From a checkpoint of a small mixture-of-experts model trained on Wikipedia: 290M tokens.
Below are experts of layer 4 (counted from 0) of a mixture-of-experts language model. Rows are named router (the router's row for the expert), gate (a neuron's input weights, with its number), up (a neuron's input weights, with its number) and show model dimensions 0-127. Each number is 500 + 40 x the weight over its row's rms, rounded and kept within 0 to 999. Numbers have three digits each.
After each expert's rows: "gets" lists some tokens that make up at least twice as much of what it gets as of all text; "comes after" lists some tokens at least twice as common just before its tokens as in all text. This comes from a sample of Wikipedia text that the model never trained on. Tokens count by the router's weight.

# expert 94
router:517485491441477469515476493463478583453549526511545556472561545534529453503443525462490505524482521529536446511506485539465502475506532522475595514548461552532501433442545503521495457534489495512485548512467533542520446448439455435480471502532506473501474562516519552542488479500474453570495478429556530507425432516534515611545531496436483491552486558450505545415431518461493557588494
gate0:536483448440461498546492504530544421413520372498470525508506484531526524502469459580506436499519463512523468549546525492488498515460507535460579448519487571515485483478508471516477523532454522504488460449487507454464555483512467487529504507428567509438479516448422436470526501486507485506456588493504502511427432436521472470526528422448483459436501580442433501538558515491482555505512
up0:538499499437493454432489538501547473453529437515480500491492472521456483483460470567517457475497483485536417520554529510556513538478508585509486438509534520468461535459510466504507493574430520452517538536483427404447570480522497455463455462448527535431521517438471451469477431518473463518405563531520536497467475459512479476497521419450557489453478559514451437540568520483500550500535
gate1:487524480538497539534452577476469529467547535488564469516486519556492530534434457509503502500508494549516457481457503553499525525473474539542549521481483445457441476501449566573498535528447520456497532496565504470526466489493476479550462520459480452519448521534468458548522462534550562464482522434507479573471489426469537539516515448490481459605443502481479613405451517468504493557603
up1:470472495472553499496499451439542501505472499520441417487477477536458458462522553488512498494480485475492580529522498482516531476582534466445514442469556565556488486534471545489513491485545509529527497497407475550525518470532522535500516461499444529429524485508513475486467517452448513503502444582557482420490477520531513478378495526596480558428606498458573494488491482524462557512426
gate2:522527445498464521507484455516499530540502520451499535467558501574559519538482497533508482471522544548565443472511518540433505436466533590523547532452535544571483480496538556544517491530494477452496503510460500491537502485481511483404488441581511502464513565501518557475461523473507505565522460473487514494471470468450433510540595461493500473455544541503419534435448532451428459579406
up2:460525509500446537524502453583511490566516508445472529527510462557560560529489499554531513454542508549533479493496504544414490481476461533500521513464509507619485505537518532550464500522547476415503527497455525468585506482477475552382480444535475479460490520508479580471457569438494513557455440441480513492494470490477460483546545487504538475475523497501461528471447507484403413540459
gets: " | ", "–", "; ", " h", "-", "."
comes after: "0", "3", "9", "6", "2", "4"

# expert 35
router:540555559440555456521469478514524493478540457580535533459561539500457475459488477475483525581479531520499515436485499550532475554583459497494474551552481484456482496476458497513513482515551533464511569598508512567534522460468485507504563526466562517560470520524529485487526429435507541450470538488485449525587529506546488474569438495403518398530512523499546453511490531509508545442482
gate0:482498540470414484487506510491499452540479575505430510481477529603428460443485479477543550475550532544453445452460436521477482478542511463493473528474468487481494501465504458509479481524514437466474496518518549393516532509467480509492542484484465512518457497504476568468524499528614590476489534445480450515480541467510466419543425503515515425541493446624512523482496497540526448516461
up0:482466477471426521531487538494507476421436594540407473513420507558427433502491507536546527507577504501477418513466432508534524464505511496491507522384526483515466472532557489526531492520534468514443499443490539453496493552473569483557526494512483498501478532466498502549471489515575523515567472431489470520479503453574518504554441515509468464506454455532506528421478411456498496549500
gate1:523549495447511541494491541462524511434440499507521506488504515477464484499424496478480492515524499476527538465534491508596494551580466528501468506514430420515477537451505439564444433503527521454487552581461536535482494429547539459510554521502491497533463565454513517519482426508499573456440574447543474540467477538494478509538513470419528457500413554476579512545528522425518475493566
up1:487482528546574459472470489492472509473448472529437498465457509546455525454452526507538524458462499486505466449449530448461554538457516561468414412544515422494448510473488451513545513558451459466532498498462531475478488437503524430463512422506429471498426493473533551573510480570440454458516504479547579529464538550535569565518437493487457488557497479466491519517528519535516469500562
gate2:446535457522527465469471495468468466538468543470535412491450516514462382536482479449478526485494574510496515473480544479560486524485513499505521497451498467502489446470479521410456473470435448480513474557526527491500455487454528477498502444444475416498465466513474478514512480585504491473493559470459508531485425565427539450457589488524507547559438506550508561428567418474513478538534
up2:504453513514480540541521424540464558480530517516504569538501467472574561467535553580522492470487462406459472497546505453445496476471561455510557475490514542531535515526539475576494483507500469567514474442525454503467492539586440536507476505519451543469493446510533500522464542428465517533516467544455530427530574508481481525484396501490500502459617452513448509561485466539483465476492
gets: "\n\n", "\n", " on", " by", " at", " in"
comes after: " |", ".", ")", " |  |", "==", " ="

# expert 95
router:468483449522466533535469487519452519483545541489498548450529496516471467585445454568510488528487481584449469526440569576469439521508471521522547487463501575486413453549509516515510544506539559519484540444527493539525522461501504452538471519522549492484471563515501479564525480436489459531483471431544464503410505471520539537538515495472446425529481489435551503431416551460433504561505
gate0:520504471522450548523493533526540459520486485528450510468476472434520574484529492462524550495518470508454515536484491550504433530511538479487496557545496501495458594541525521520595556541509495545502496416542458605472515482575515466461472506483547506461505491446529561481577538447513495476396464490446516494470554516479462448509474425495544523468473465449490453447450530444499587538428
up0:538517464611458507505518516489492476524484532557490482504482452427519530442466464509517499459455449527456493540456530482522488508452507487486474514560510529492484531526570510533545545545469521492567482425560510530480469497548534495451461517528497494446453479434556557492555573475476453485426521493517467543422541480475533523474443405487569530470482465440474474451449513414593536551447
gate1:575447504558521499486492536508507498490508508555526562505527469459517545486528433462504453449553489485486443583542500519497446562434508512500542493598502526557477513553573535487499628523449511575516527447486432530469475565516499473463509522499480522491528551481432503463441584454497437540447496483419524541466530547517481469529483559551553499500521450502494450492471540515491554498454
up1:442575469419499534501523443494507525529509518454493459517513539542526457531490546503501502518415526516527542446498516451499515440561511488476468499394508502498525476474459491549514371470540449478476468595548550493535515444475489549538442483501512479521481478464525505530593444553465570474511525483539472466545514471466517515481504445449464517490498564485494602521545441481511403505515
gate2:582457542529467477585503551457521492492483498457489495456481471509485516531452495564508457512473408555444542474494544567480462464525439528517430552421498579563495507514494576495509454504461443475487531463447415609525440492552506491454476508532502529511471490502501506570602509449494520510543514488484519441463556456460498497530452487466496519513445459506515460454460523456443490535539
up2:499570568563485451470500510445547506506492445459569526479564535568418554493476525565498413559497474531509463408474594512511482526517454555550489501443520548539497514519438480508583528531556421510522517546500463511508476545543503439486519453477465512456482471487481543503519505420520494498538450567476472458488566446479482515539510483485503485557455447515471444478510464516442440481469
gets: "\n", "| ", "==", "- ", "-", " | "
comes after: "\n", "2", "\n\n", "1", ")", "-"

# expert 117
router:475532443524539484503539551474460545475548535588546574395530487540490490444447475562510464568478479534486533580529538537428488482500455559484566468534561563519463464491576526505470486494525493495521520498432481506481510488462516437502472560534560441433469556479538536481492547409527500541492525505464530538440525501530531528546510528504458470504519558525535429519510553559498550524468
gate0:519535427515424512428496470433487454468486479522543520484449498517505480474471497524491560472490491509558508467527484547482553370498516523440515458533542492559519532507469437584482521461451549487472583504506515561567501513499483421481557538460518490495549499559561427530528469491455494550492435585552495487516473431437413506495534568527438468481467519553510477502504521480472488486489
up0:483440518441542463576484474584411511554556501504474484519564469502453463572570501469487477539509516476494470511448506441513514536524570425526494534473433470471562483484469457535479510519533479566467438516561529443461458459507511484549453465491432491481475555517440565518488487557485559498554497420496480472478473559476509546535420449508486475547536468422523554512514442468507488521537
gate1:503502456480541523478438526481553478419500541546537489530466472544498512446481486506506470449425498510533533487526431452481523537536456519505519477481557541536467479456517562470496533436406524445496463445511462448539505486481404509534537420495498450472520522444510520383499492514521394497512500528429496440474505545577564541467596483499488520492492482495517530538529487485545510574450
up1:487503448457518534491436540472523470436525505546525469551489486542530522431503496505511474427413494506541602468539447443469552488541449516473528477487535551527471476469521559480507496434443566444519468439500475449571504471473437529534580412502509468472521519492507501422503510522498400494524483536433485436499521532555541523462605466515479541501485500492512561524531506487533494566493
gate2:440478476497499525449489502477572467507504510503597510525490468535491497540461458514531489476448500557477497449499516475503505556527466522493560453509490519468445430512529588424529495409489517462494553442442513417493475500481520460472534515558517466463518480498529507470520438528552448483500547490480563495445462483444570556545531442443511471432468421437569547458489421467567449492474
up2:498488521476539521427471528521564520488511484538560519470511486462538524514494489543507428434431488603550496446548532510441534533498475525469591493488523555503456511543538552502480516451533505430487485466503492431582462483532463537514458445572518507565589450487506506469503460529547476426471498522427527432523568459453515494509560446435500525464519482460478538524534455458440454516478
gets: "1", "–", "7", "8", ")", "5"
comes after: "1", "2", "–", "8", "7", ", "

# expert 67
router:438529483491470545471532549498445481561527586521582507483520554506435449528536522474557579543575523507524497572515482517461422494486470541518554506529543513422531487545444527492464496458450542521537467480486500483468556528509527561540529551504495520500494487491487485557483541423509485563433521425551455551562456458548546538558424490492523493473470511548562528477496498519510545529422
gate0:491517428500505516465537521485494482460522547475500536396436493511527513519522389509461517501475449610521546549512530562490543529521506575520519431472600515528475558486461537518554472521581489479502449546536423478445533486525458491482524491517489537542506510489465470591498555439451493535511500491579490467500513488511487540507425489579456493478586515504522516563503495573491531490497
up0:514546503502585458506483497515499513409489484456489483468421456507531558545471398469447517453474497576493519508504513541510590575529485554486516458454533467576485549489514524493559501486562499494527452543545488488466472500518439494454526501483512566549511490423449451544474539524461465486499491558553526428479520473508427465460393457553506521517503464512438544514527432502520541541542
gate1:523497483423503474486558530506486492499538484489501536498388457517477539423508518493499505553594497487510440513522486478480487457447414483487446469509485482552577527533504456498543549469397557521497461483494502575559459442531485534477474540476477572519534452450521446544400536504484516515567530500458556560518482437537504518524474456517535522463460472488440425537533470417508514500488
up1:459482544549517459522471487480518527471475528550493521478613534509563517520507435509509516476435456511497496486500524519492550538475502570514566485536508516536464465467486555468456472525617455425506538543548488417426495537436484505538502501450508481485473531519521541515602472509550463478413503502545482458453528511515486473469512531524474464497558511545577555539452553608525519443483
gate2:549456545528460547435511523485593509586460572532539533466473572431419465512543574484538514490543520499475489455495524598500466501489450508540518523513459469468547514560547488475487508489514458470511585508504586445429444489530485532535533511513510541479552547495435465529524496502496575529441488586448524449526490475540504521490597470508515506485478497560570486475500523500535487493465
up2:542573496452427493487568519543513486573455506477520513454442538423532498567491526509515521483505524512467548514459529505477516508522534483577429607451527458456462461493531446520489456484523500488560577545469472435463425527495566565508515471490492464505526444499475484498480434578510565480489484557499536484533457528448542552453563511456452522510497428523502522473471469430567452474512
gets: "2", "1", "3", "0", "6", "4"
comes after: "2", "1", "–", " | ", " ", "| "

# expert 9
router:489439514454517507500495433480548519461543498492496566456534448542512484553500574489466504540544550534543558506550504552502495486498483549539517548504487544488587407471471464522510425567503464494423535550547541516529515480449476471556526521558561545545555557564547465450491465499477519544487498499481573556439462487507474551538433518545519430491491558455528465422495494515442481550505
gate0:499553476514448494523516571592496520513537586504552489497469518528572529477481487478470496453511439505511520425474576521499479549524529518510427484544528464473522450565429525434511555518532533543448484490463557561524537492588482534503444564558469536563504465516563508481534437558456504534526547459471495548525487515531491457469533568469543446481523479485487521489491485590550519469418
up0:510454513502528561502466466444457447474443454504480440484526468450465492502495483544527443573490544470483459562534478468491543474476488472461579491418498496489473530445572511541485477452459492481574510495503441465443467529441523476499558459448478446437451512477408479524413566449588486462481460496523472450505499507460552526534474419502462534505463475556504484520511491408455535510548
gate1:573454513410563509524543476504445494466492482487568393485507493524468526561433494471438513460568488474521527421469544497509486509463465495583479524521518501530526473530492529477415521527576465453456527490579536484507473541590491443509569486509528482546458493546487512544458527550468572485532537540431473493482476468484455489588478507525474460530490502521480425480476498419517468531459
up1:518485435520554588531514501433535505448532478473504469484467490482543561566478553458443468537516521494481577481509542514528494461475466472523518493449473493498574475512534525577474465504546446474465597415522481485532555505553498444504508530480556528510453461517509428493482449459484559463552471576401533495451450410549489468532496503536494493531472550491567464432467523467512450522482
gate2:539505487475516532522480479565520411558439546491497519536462564502499481493497498528530547534531532447574518493482463518469477592492514451482560567518517462419544539554509487477513454504481449512487483563483538436535517494451475549532551402512513553540478568535476500532527505445472548447464542472462538516493484433529572475484418450411527443499522484568522493527540446542548459467492
up2:516478492499483527490481531465487547487493556441473564458598520479508570556425513476486459563490492523521480475489589464482517442452504613556482501439444457515440435525523532506475511451521484505483494468511529493506489496550529420496539479587510455460493427500511515522497483465553521498528401447584478513481463535516454548510535475583462571492457495488493560504462519480452514576499
gets: " P", " H", " M", " T", " K", " B"
comes after: "\n", "\n\n", " by", " from", " at", "="

# expert 47
router:435538560398486466445558554445462474509513579548563526478502525533456473516486493516527569505526479479487464540474539419479487422508507504521457478527598459445532496517531537488431510493479522463503470510499523447516475573452524547457485547438479436501459498540498543427481532507498552490448535464512474560566574563562481556523461485461486442484461504538475463533566467525512535475488
gate0:468598420470467412445576558496464480532494560511527484522488499541520483470533455460558578456450491526471478562518537461513497531534485525580474509575529457532463523482554538537536518551499469479558528515533531417537443471494523472449483561398473460510420483527463532515491555491499501463460514522520495586546534491536508533504526484479521520474482480513568491458525483520522507417568
up0:487576590456556488531509450477532480516576455520510496401471532443507490475524484547476535500468524557467510458487573530476551563507493521476557495427505537455477492573513470525549549458448558488576499488554549427471472488511464487521493489498549517497440461415501464529517521463425500451418474511543466534496477504481498550426485487454501475462488546475487567459519494428541505460430
gate1:479518563507407505480485459498508468464444470503511573534440479602506497499458520549573518461552417506502478492493508490491498506528501524528441446511501499500492537498408511472507513485449443516470429464404575491432543547508442495522475526490508529518458445482494562464525468490534482453506497455525457512513449538468590543471456523493598541459534419532477522525544438484481434509445
up1:552529543522415501485489479457538418487449498509506535527454474546502460476473532514566532457535433504526515534520473471475501487473524523548475423494547465438514498544436545513492535461427448494445407460478551447465509579526458503515467496469490533519428480487511569461521519521560541429519495453568492514560437535481554533460505552460564565477542441531510519548556455497488442470462
gate2:464510488443390466461487486427489529535560511469515549543507475435536504547506565519521469501525508536520435473417526527557591538476469466492431505504439449493556555479478507464541497482475458452500558579476511510500499498513453507522547503582497584522534474544488527551529537487533474557457503497534512473565502415491472517439464481482510545468534405534496542520515455527453445532438
up2:499444491536563494580442444516539513436506512466484419521461490537502499461496520533438432515473548462487607519554495527491484489527511476464530520502491542542509473516488481562490410513510528544499427436511453571488525477546509466482451516562548487452512516519504392526521412499498506468567466495475526439431469573482509439547557530509438486520468477454535492468438520544549523539522
gets: "0", ")", "1", "3", "4", " City"
comes after: "–", " ", "1", "2", "0", "; "

# expert 54
router:422469463509482477485533479547529483511528481435488583488481567488455436573461528486505563484543542561513508508518515460462491466483472547392513552570558455544491541520481472576531521501507470426559571467550548493539532469424427514462522553509535521564526524475539530472563464477437530527454515530513445514481481447527515501564493469540517458552466487472467528491467496469444438555508
gate0:498424492534509542494529512471575552520497540450519503444459496436452499567523500465526509417597452553558435538420462520466579548518493486478487478467489551502411455489436508556520550512607521466471441482453480512557490497444534492471462544547495480555558474486506494523540488483502505501463518433489506484467533481521491581477525550546491481556519481464531506511472535532402483542490
up0:517502509515459463494549454463519505528530496495442494466457442505506439510460517464467532419496520527475450487501450511531620567459483429463508527510497464512459453473445492448528558557555574472528527462457577477503509449476523448412480533547503503454506536552473554454491509437519480512461488474543589507524475494557542519506547573491527489531482403427530422506553488445480497505502
gate1:432499484580520569484419521555500469532520490524490541449530491466482544496513505539500493453542514508504453379496576562478464633569505482447545496484478555449475496443506507527552529441499556475546485489474457472554566449510479542532491474494489509462528465479505557516545442455521476444395508491492475544481484451428538530526531461543484484475501514470529560508504486489486490551436
up1:593496524439515468508557478507485508478484532489501504531460486527534495477533523466511486544486491482469522635465478446497502387461509545553475487464539521548534491557495441465468471531483443542441460537524523553436446523516532461501488553497515489522466502496468402474481588516476537594580474503513519451518564562548451462417451536490523503504556495546470444491526551510484513466503
gate2:504503487543444534469508536494514478501503555510473540456482540482489471520442499474466473505464481569542486480518548572527501560510526521490491478520507517528544464541463500498482547507519497500583533529518573488524524416442502431415496512498424478495517505474433539501504562487489450486430596528598405484572548455505484582482558500524518565573465521551502465544418527482419494480515
up2:507534455575545548494495531502467526528540445513525514451553497532498485567527465521487417492442536504540526525470504402600521512504465499474535434517522530489481441452524598483529527418485532524528555416477512590451478515497507494561517528521493486488496547500571428449481496545539474574490492447457441494437464538549519465471523509567443480471508508480544530502518494542528534582508
gets: " |", "|", "| ", ".", ") |", "00"
comes after: "\n", ":", " | ", ".", "0", "5"

# expert 89
router:464418564534481505535471482581498479476448519567516480485508540538493494497523509503462551502548538520462472516445486546463439459503497476473522579433469529505483478530486523507448443484489573483452580461483444557517472513530519531549521577525512499506498518532524477480531453484568537509563484432467470520473468516530466531577482585433474426527495551468563537416433530494437558565534
gate0:492422438570482513551429485519427454454510481528532478566520493540491475436494460517466438523489527478520494512539440500420481505430499473501485581489436533476526447507482496478551488470432525538500496567549494519535439527473491572549489517495532431548504468476457471424506486529589489448458599481528471490436481496488488520554516526538507491576557534509507530492475519524441552590485
up0:577481467439513486499507450485485475484503556514536443585538536568488501505515513526468498461484481485531479484470490469503581379480511488501438479547501468476588459524500513393438545496558501512499485564485581498536418500517497541455472485481511508523451511455398566474489476511445531437440498468548492548469485518542483482444504541566468455500560513534472528582489482443499513516464
gate1:513521520516528476563383429521522524442433491495460438546398467562563492411460575519512513523448496486459547515528426498447481509504476466505428523527478565565514524532470497454471510480463423505470508452496493473477469493531505503469486553493546507525427464472442487453526518520561514462569572511498500511472475487566521413474429532485536545487518483572504514529526529539479524517514
up1:561503507480448555551505446404552514597491523479451510491488505562505417518484508517497556516502473535491493432446466444472476461437520518527479480490477547552537512505471478579476499529503502513570470505514549502408516520517472549555449507421460467524503469526487554518536469393561538520535458503438473516494491461463499522504556524520481493523587415509545447471550472558490462555464
gate2:417473460559436509524411482502485493513484490531509502507563527521497476452504553538501504508442533516446516507600552520458477431436474425492482547467472437434519536495476498473542475534440465446480533476533495456515499531610529521519494510515514487442538480492478477479547492533609533412534541507494493489471509487525512508536431462434416526483483560579535513501512510409490501538472
up2:508602491483526528531499572431527473524485453448452546450550483515494537523484452453466493541555548488475536499465520526483437559482497534540525491454557568534469519450462476579561476481515547558510535499438459506358509526480482435544510509430487556459470491542580475512475491502522426546521440552486457488527532504434514441482576511498547528489493535488539461497496536508533509464490
gets: "\n", "-", "\n\n", " was", " a", "=="
comes after: "\n", ")", "\n\n", ";", " |", " released"

# expert 74
router:491505437551492541583555559481434500471510496505470603490557528545443464505537484448488541526525551562505457552545521567431487460466470500509533546536478496467521523508494487550432516533610507569572523547564460462480508494497509428482438524438463502530512543531519554554549505493509479568487424530534516471472496482556484505537471480504440446544514539488485488482549573517458546518531
gate0:517559494499518448541558515501508482425563521518492544554463489504497506461564525535538500501560550546463481552538510498425454473474518448487523534541452484514537559513526476446502437480551448521475468543479460459453527464484479479487430558557549565562422493558543541532531488465554595489524449548490534516512492412488477418463457534523486558508502485453480484474573545506487534411496
up0:516559526526481485563529463537517479450545511515490489573478466519506509459540547541594545491506532518424487508512515464445528485485566470500459480470493452490485586499500498420523430474547434534519513518474513427449523482497518508461458544509524549560425439545561491514481482505572567436582480485457557474524506411486512407481503482475487547474508561501485475464510530493515531411570
gate1:434529454574502477535479531528462557516566486470468556451477548445530492554417485543514515453492463474424439463506450564529438466463512485452541526477503569604483530527496550558477534539566446437537524490491481537541494521549496476554447532480512487525543525520555492535524527510453474552498457512437513433461457475443534489506438456563481490509479502508478590495551544537480478491553
up1:507509508499517544545507498477450461536428496558523497570529464508461457432541455513490506497454497523498495504507531409443509518492522446537414466488493452465541491494524506493505491453488486603496529510478494490399471543517497529465553421427483562503384479509475427545454453485502452477546555461489511502563556539558474451457590520465535558503544502534497437542513468482554494502464
gate2:495492523553479544550489519502550477420375394476544566505569456572456449445566442487493545520569518521440505502577496498403490462443469571555510498491531523526505502465468518551486533428506505509521515471506475471524477510552501539469474566502504497506487483507489484524516558508536516494552528538566536512471450524565537545501510508500488525551563520563486474487560534476576457477497
up2:521541549486467588447490502500437464540486528567493538541476541542509502437462521502499574466399447504417517512464589483542555465538519466511526508471517426487479539496449494502518511508544477557486514477477574469423505500565540466454562500479444473521432519534483498517503498545476552506477515496455537584573531489538534448542591524455501483538495520462490464520497499516430436454557
gets: "1", " (", ".", "2", "000", "7"
comes after: "1", "2", " (", "8", "6", "7"

# expert 69
router:562461570437577520552515487482559533443511527488472538460462523560503468473517542571524526518539517520434438450444458511434511532572455506437529517454490503503487445509414471514455507507545571477451519580413520531482512433456466474522491531479565516510514519542518510503523424476447532495506508432495478519551522454521477491485439553503461437525541525449556462509501554437443501541487
gate0:543519553516487443511554451472515488459570537450492543478435492559492534518464554496549501459515496498455382431508514546542475503525486535485595422469505483539501511474444561502549556535513483492504458489473493453570508489454453432510432523513560478480560443484475472562532425534487532563500547490547533462528517455473510471537503440506512410510514479477521506553565554462441501458522
up0:591513493492511495546513499490546469478553451457470487469417492557570514552525508478570477456449507507489513504540467510572544452492517505448572447535591459543479500472499556510523575495529460491468443535468551485523479552453507486512462461473569473468495465467548476552501460464476517548562525450549487552511444440516594472486508445441471468503517500486517418551609528474489479485491
gate1:466495492474578529577512501457560553558409532453485460505475499466502436532562523494576525471498509472516457461523497543469483473503569483471565462527494415528452497537512517544506536518477505564530485491413501446446493498495552510492486478462515482503490469568570478458498533506546534518546493475530447572486491492437634526450539542472538497507466590472505512421471453518510491459549
up1:490522528422603495515494546449565551517441531451485469503405500505481463536482534554530511465531525525530471428472446569491509508507453546465537472511445448502469469528470446531440549475537523446460478490433458451478504421447503436510487507477514512536485466561543508466525485497518542520511515470523428550510468454455587526388470577515507494507549543471534515467473545530484496449547
gate2:521472502519442441550449454444536483507508460457464577466536535544516513530479522496591552554481511502441507444586609512465470514499514467504520590506513489465457472512481477510596516497479472470568514478486537469503518486553468502439484414530544474475459488491506535542478511506552419500451455511503547543483514489454557467501446442554474521543461518489503477555601561490519478432469
up2:465538489443618517476498562476546510444548469473472503513527526480513475515501535523420530422567577446542494503402425526509626556501494546517503481470490564468433522426511510547497547445533520475526495480476425448482574473463524520531500501535463530493578521526562488486500526524483521515516453569473501512577475483524504512525522504482466449536522483467533534490497488486413499504536
gets: "\n\n", "\n", "=", "| ", "|", "."
comes after: "\n", " =", "\n\n", ".", " |", ")"

# expert 76
router:536486598495456508524532543517481568475437519508586556484560552493418481482493538427538553550537545464439462440507533543478476530455511543525493523564498544469514522490482490492492476509484480553528519539510515513457555467442466534489501564491442494454457524488447516463558556520488519502496554447519436536457458479562508557581445540463555424577521509521552441466463534544517514500540
gate0:523528501499445502484478553476500492474476588462527510472547550505493413542479462502508518544524534553459511430482429528448439576492489515559486513508476468431499430507564523503464517531474452515522529573533521441491475537471451586543505469508462439450477526446463528557485534529473477455480539455536460541469460468525492508585521584455555478550468456505591420446480481515498470540475
up0:476555404484485511466474567486448543496528518423513493522528537548519513486560448439493509549549471467497533522503431519453477533484520490505475586479514481516544526443542490564431529556441457463441499554500516512525452576502443499460578442461468489513478462481473529537472546543434440492510493492496451539446492575533469478521569571486487475521533441586483438532534462448462487518478
gate1:441491559540550413504500431536537483477491443563474494507470546577420562443455487521486506458471501543474453499501486501492470441476475502513510522504560453539500602479524428573464440529479469439473536547500497490468511424556539414415510530532499491491491539486548483505484473525516506471495506464578550463423502511542525542510465439503455526519436480531448578493546511506501543540518
up1:539535424493475575533496525496476505557576548432482515475507445446557439581557477504472487510459520455548582537494523476529517503540556473473482447436495473504500463526485572459543530475548472525508507451502471550490489615503517562534507467459495525516514466513531463499472487509494532547521443499409487471605547563456508447470552529510475523423561458496548474512496469483527443529467
gate2:542459563549468452501517513508484542485485439515519551452488537535444473416495530429565538530445536555469468486594523517503555551441498580523472513553483505437488493486575435501552472502464519541526452507530525536485538485504491445441519495502459522474476588495509513476510512557514452468459582521547484507428467528516514536546428435471476448528467536515517422501469543482586512490552
up2:478522508490474486487555490567538408466528436496522518458465449509487493481552395491473446499509449401467508520497497465483407553504557509459467455500509438537514419468452508457464525447534412525523489465490500500418479511545456510492574511533478452477504465543475541419470543526444473481506527501530532490506509513524505470502560527499517477548508485403484393451504537507478440442517
gets: " in the", ")", " at", " in", " at the", " The"
comes after: "1", "2", " (age ", "–", " (aged ", "′"

# expert 64
router:516487490523477454596525537507472545440512548485571533476531500424452459472465492486515520578543552503488553512481541515438472446478428570457522525541514541514506466498511497553501456568519521472482504466536472499522491511454545461497457483492519512423495542498587449565532552478523534574573448475586522467473422503542512536555408499502448437468469480475523474454488516560517502564521
gate0:479533489525461577525488558511476477462502476533582494577542524479517435479485507506529498576452529532489564522563465530509510498548471398506438506544510519572466464484560528514577463485477495502552567525472568558481530515477536519447585497508460476477494469423457462504485485528394495513475530530499442495455479478460596513558548541508469511496551539519495442500454477549526458467557
up0:500493512455546471484490442493502531538504501483463518416511470523516498581518496497406401448512433481555479490436550498501532533465565546481481512440489467436456467473499445511471551494474586507436415556507504468526497508522517506593464514500505521551546480494497585510520440420558521531465454455482514493524541478504408551479588448511487435472489556463493506512518485463509478549488
gate1:554469498531499453546468500522648511534514498489506485550387472459585549501488497471485517491579488489481489528561464473472447499435458507489546540540482592582461489550498477544562477483524470498509478504559413517507485567470537482417447488496542568508436491467496540517537553527477502460546478479454472519495508504534499440518519542558475475525548512513483503544467583497554504492505
up1:500550571489477486458519439460454433512530507563468468479518553527462440544549511513495546463460513478494402426442491492529542483521543479524459480549521422452549553502490522475445584489458478535511438549428530462466502513526469524541537513445510455565535486563493487443518459536499452477485503562511570505511574481498507446448488466470478538527505445494432468491594467482478560441486
gate2:482510518508487496394486542538495470563509555502492498540468525478453494569517458458552571497517502460492472520501492469502506537544496434468451551429540468458490499594548458522557504475472526481427412515429522426489527484448565478435490437486464476565458510480503472491498494438454543502518447499480516451607504478566456450517458527486470563435510463533451503516530522550507563524463
up2:533476492527499421492512520502482499489493556524502561474463529473422497512462429452582554503536518464497516502487480448485510523504485521446440475521553507520473476549565502530517511510519502478462441475443479436484500477420516452443448466497443465526439515471537419550493560431456526536597469461531544475568476485600518438505414527530468541461457450552458460483518512567538547496502
gets: ")", ": ", "1", "3", "11", "12"
comes after: " ", " | ", ": ", "-", " (", ":"

# expert 22
router:481413484404568543532516532473546560490451485533567539472563530448441473573559495483508513585535592500483565491498537460494488515526459474419471480475486464469505476524426535501516473485487504479447523565507517539550506500421480474496469543541499486582455552517529502543562440448440569488489452461437511548473490498507460468535472522460460515513479548456497477436512529553468527506494
gate0:586533528514492479464484487435533502456536457606450538573409527474472532492466471519510481438553424513492480543441517476512588529462519448479455481592525475495462499481525473473498521490593453465464463499474560460520548522494466512495540456470465443476442488513519522526513528465485465448526451492545577547533481452556482541521425548514526502517497516518474405553540489527559480486525
up0:586506483482486500493511524409550508480504472575496512535491573479452513560438464487485485532579471447510511554462441474558534514453460465445407490557491477463460458536473496502477480474564465458489536519451509473568529516437423545498532511489475422514404507465487561524523509452520514470540471498479501564525475446536527509562436551534521545549508502495483408485471507545572535506493
gate1:518438468468495549495488511513455469400501463591519555496580518447400446505496490559487513568457486504565491425590456441563579465550471507470514470552501490510486450500531470483532503569450493484519504487618447555502463482441438514528485469501522470528551556529489513460497495474559489452494505458495528455479500536560485524502563546514536494539539517462451520482531515525520557505499
up1:584468478443500595463490506528534474437491477623512511547554538431427440505515506553468502586475472546575506474559467447587516454581481478479479445528498439483459430511483485475518472530453531474456533549558494551518446479446449477519499503502509458515516560524471546495500449468525516463500489404478494523491441492524494547524543550507550514514482504457484508467511521523531554486530
gate2:527548468494503496480475477469552488466367442605487515523438487494408541467403470466486552448506475543528518515546506500498531499496469508444476458485505503534470487473454572462504428544457490442511529447426529472556474460473547414493461551526475447514434512477481479499528522472520522527526535492460532506444470536524501470496490526448504523512447552483506446479505615465507582499518
up2:532523467506516473484497490474568497464386440615498514513454481495399535484416484462517560478495481546510520522545498494491510525490473500450450436497496471524453458469435583470512425525476482439516548447445513488567471464455544398482477544508465456513433512458480523513529515458504519526495532482453522505444461503540515464506497522443515533507451530470511462470529608483495575496539
gets: " the", "2", " of the", " The", " by", " by the"
comes after: "| ", " | ", "\n", "- ", "; ", " in "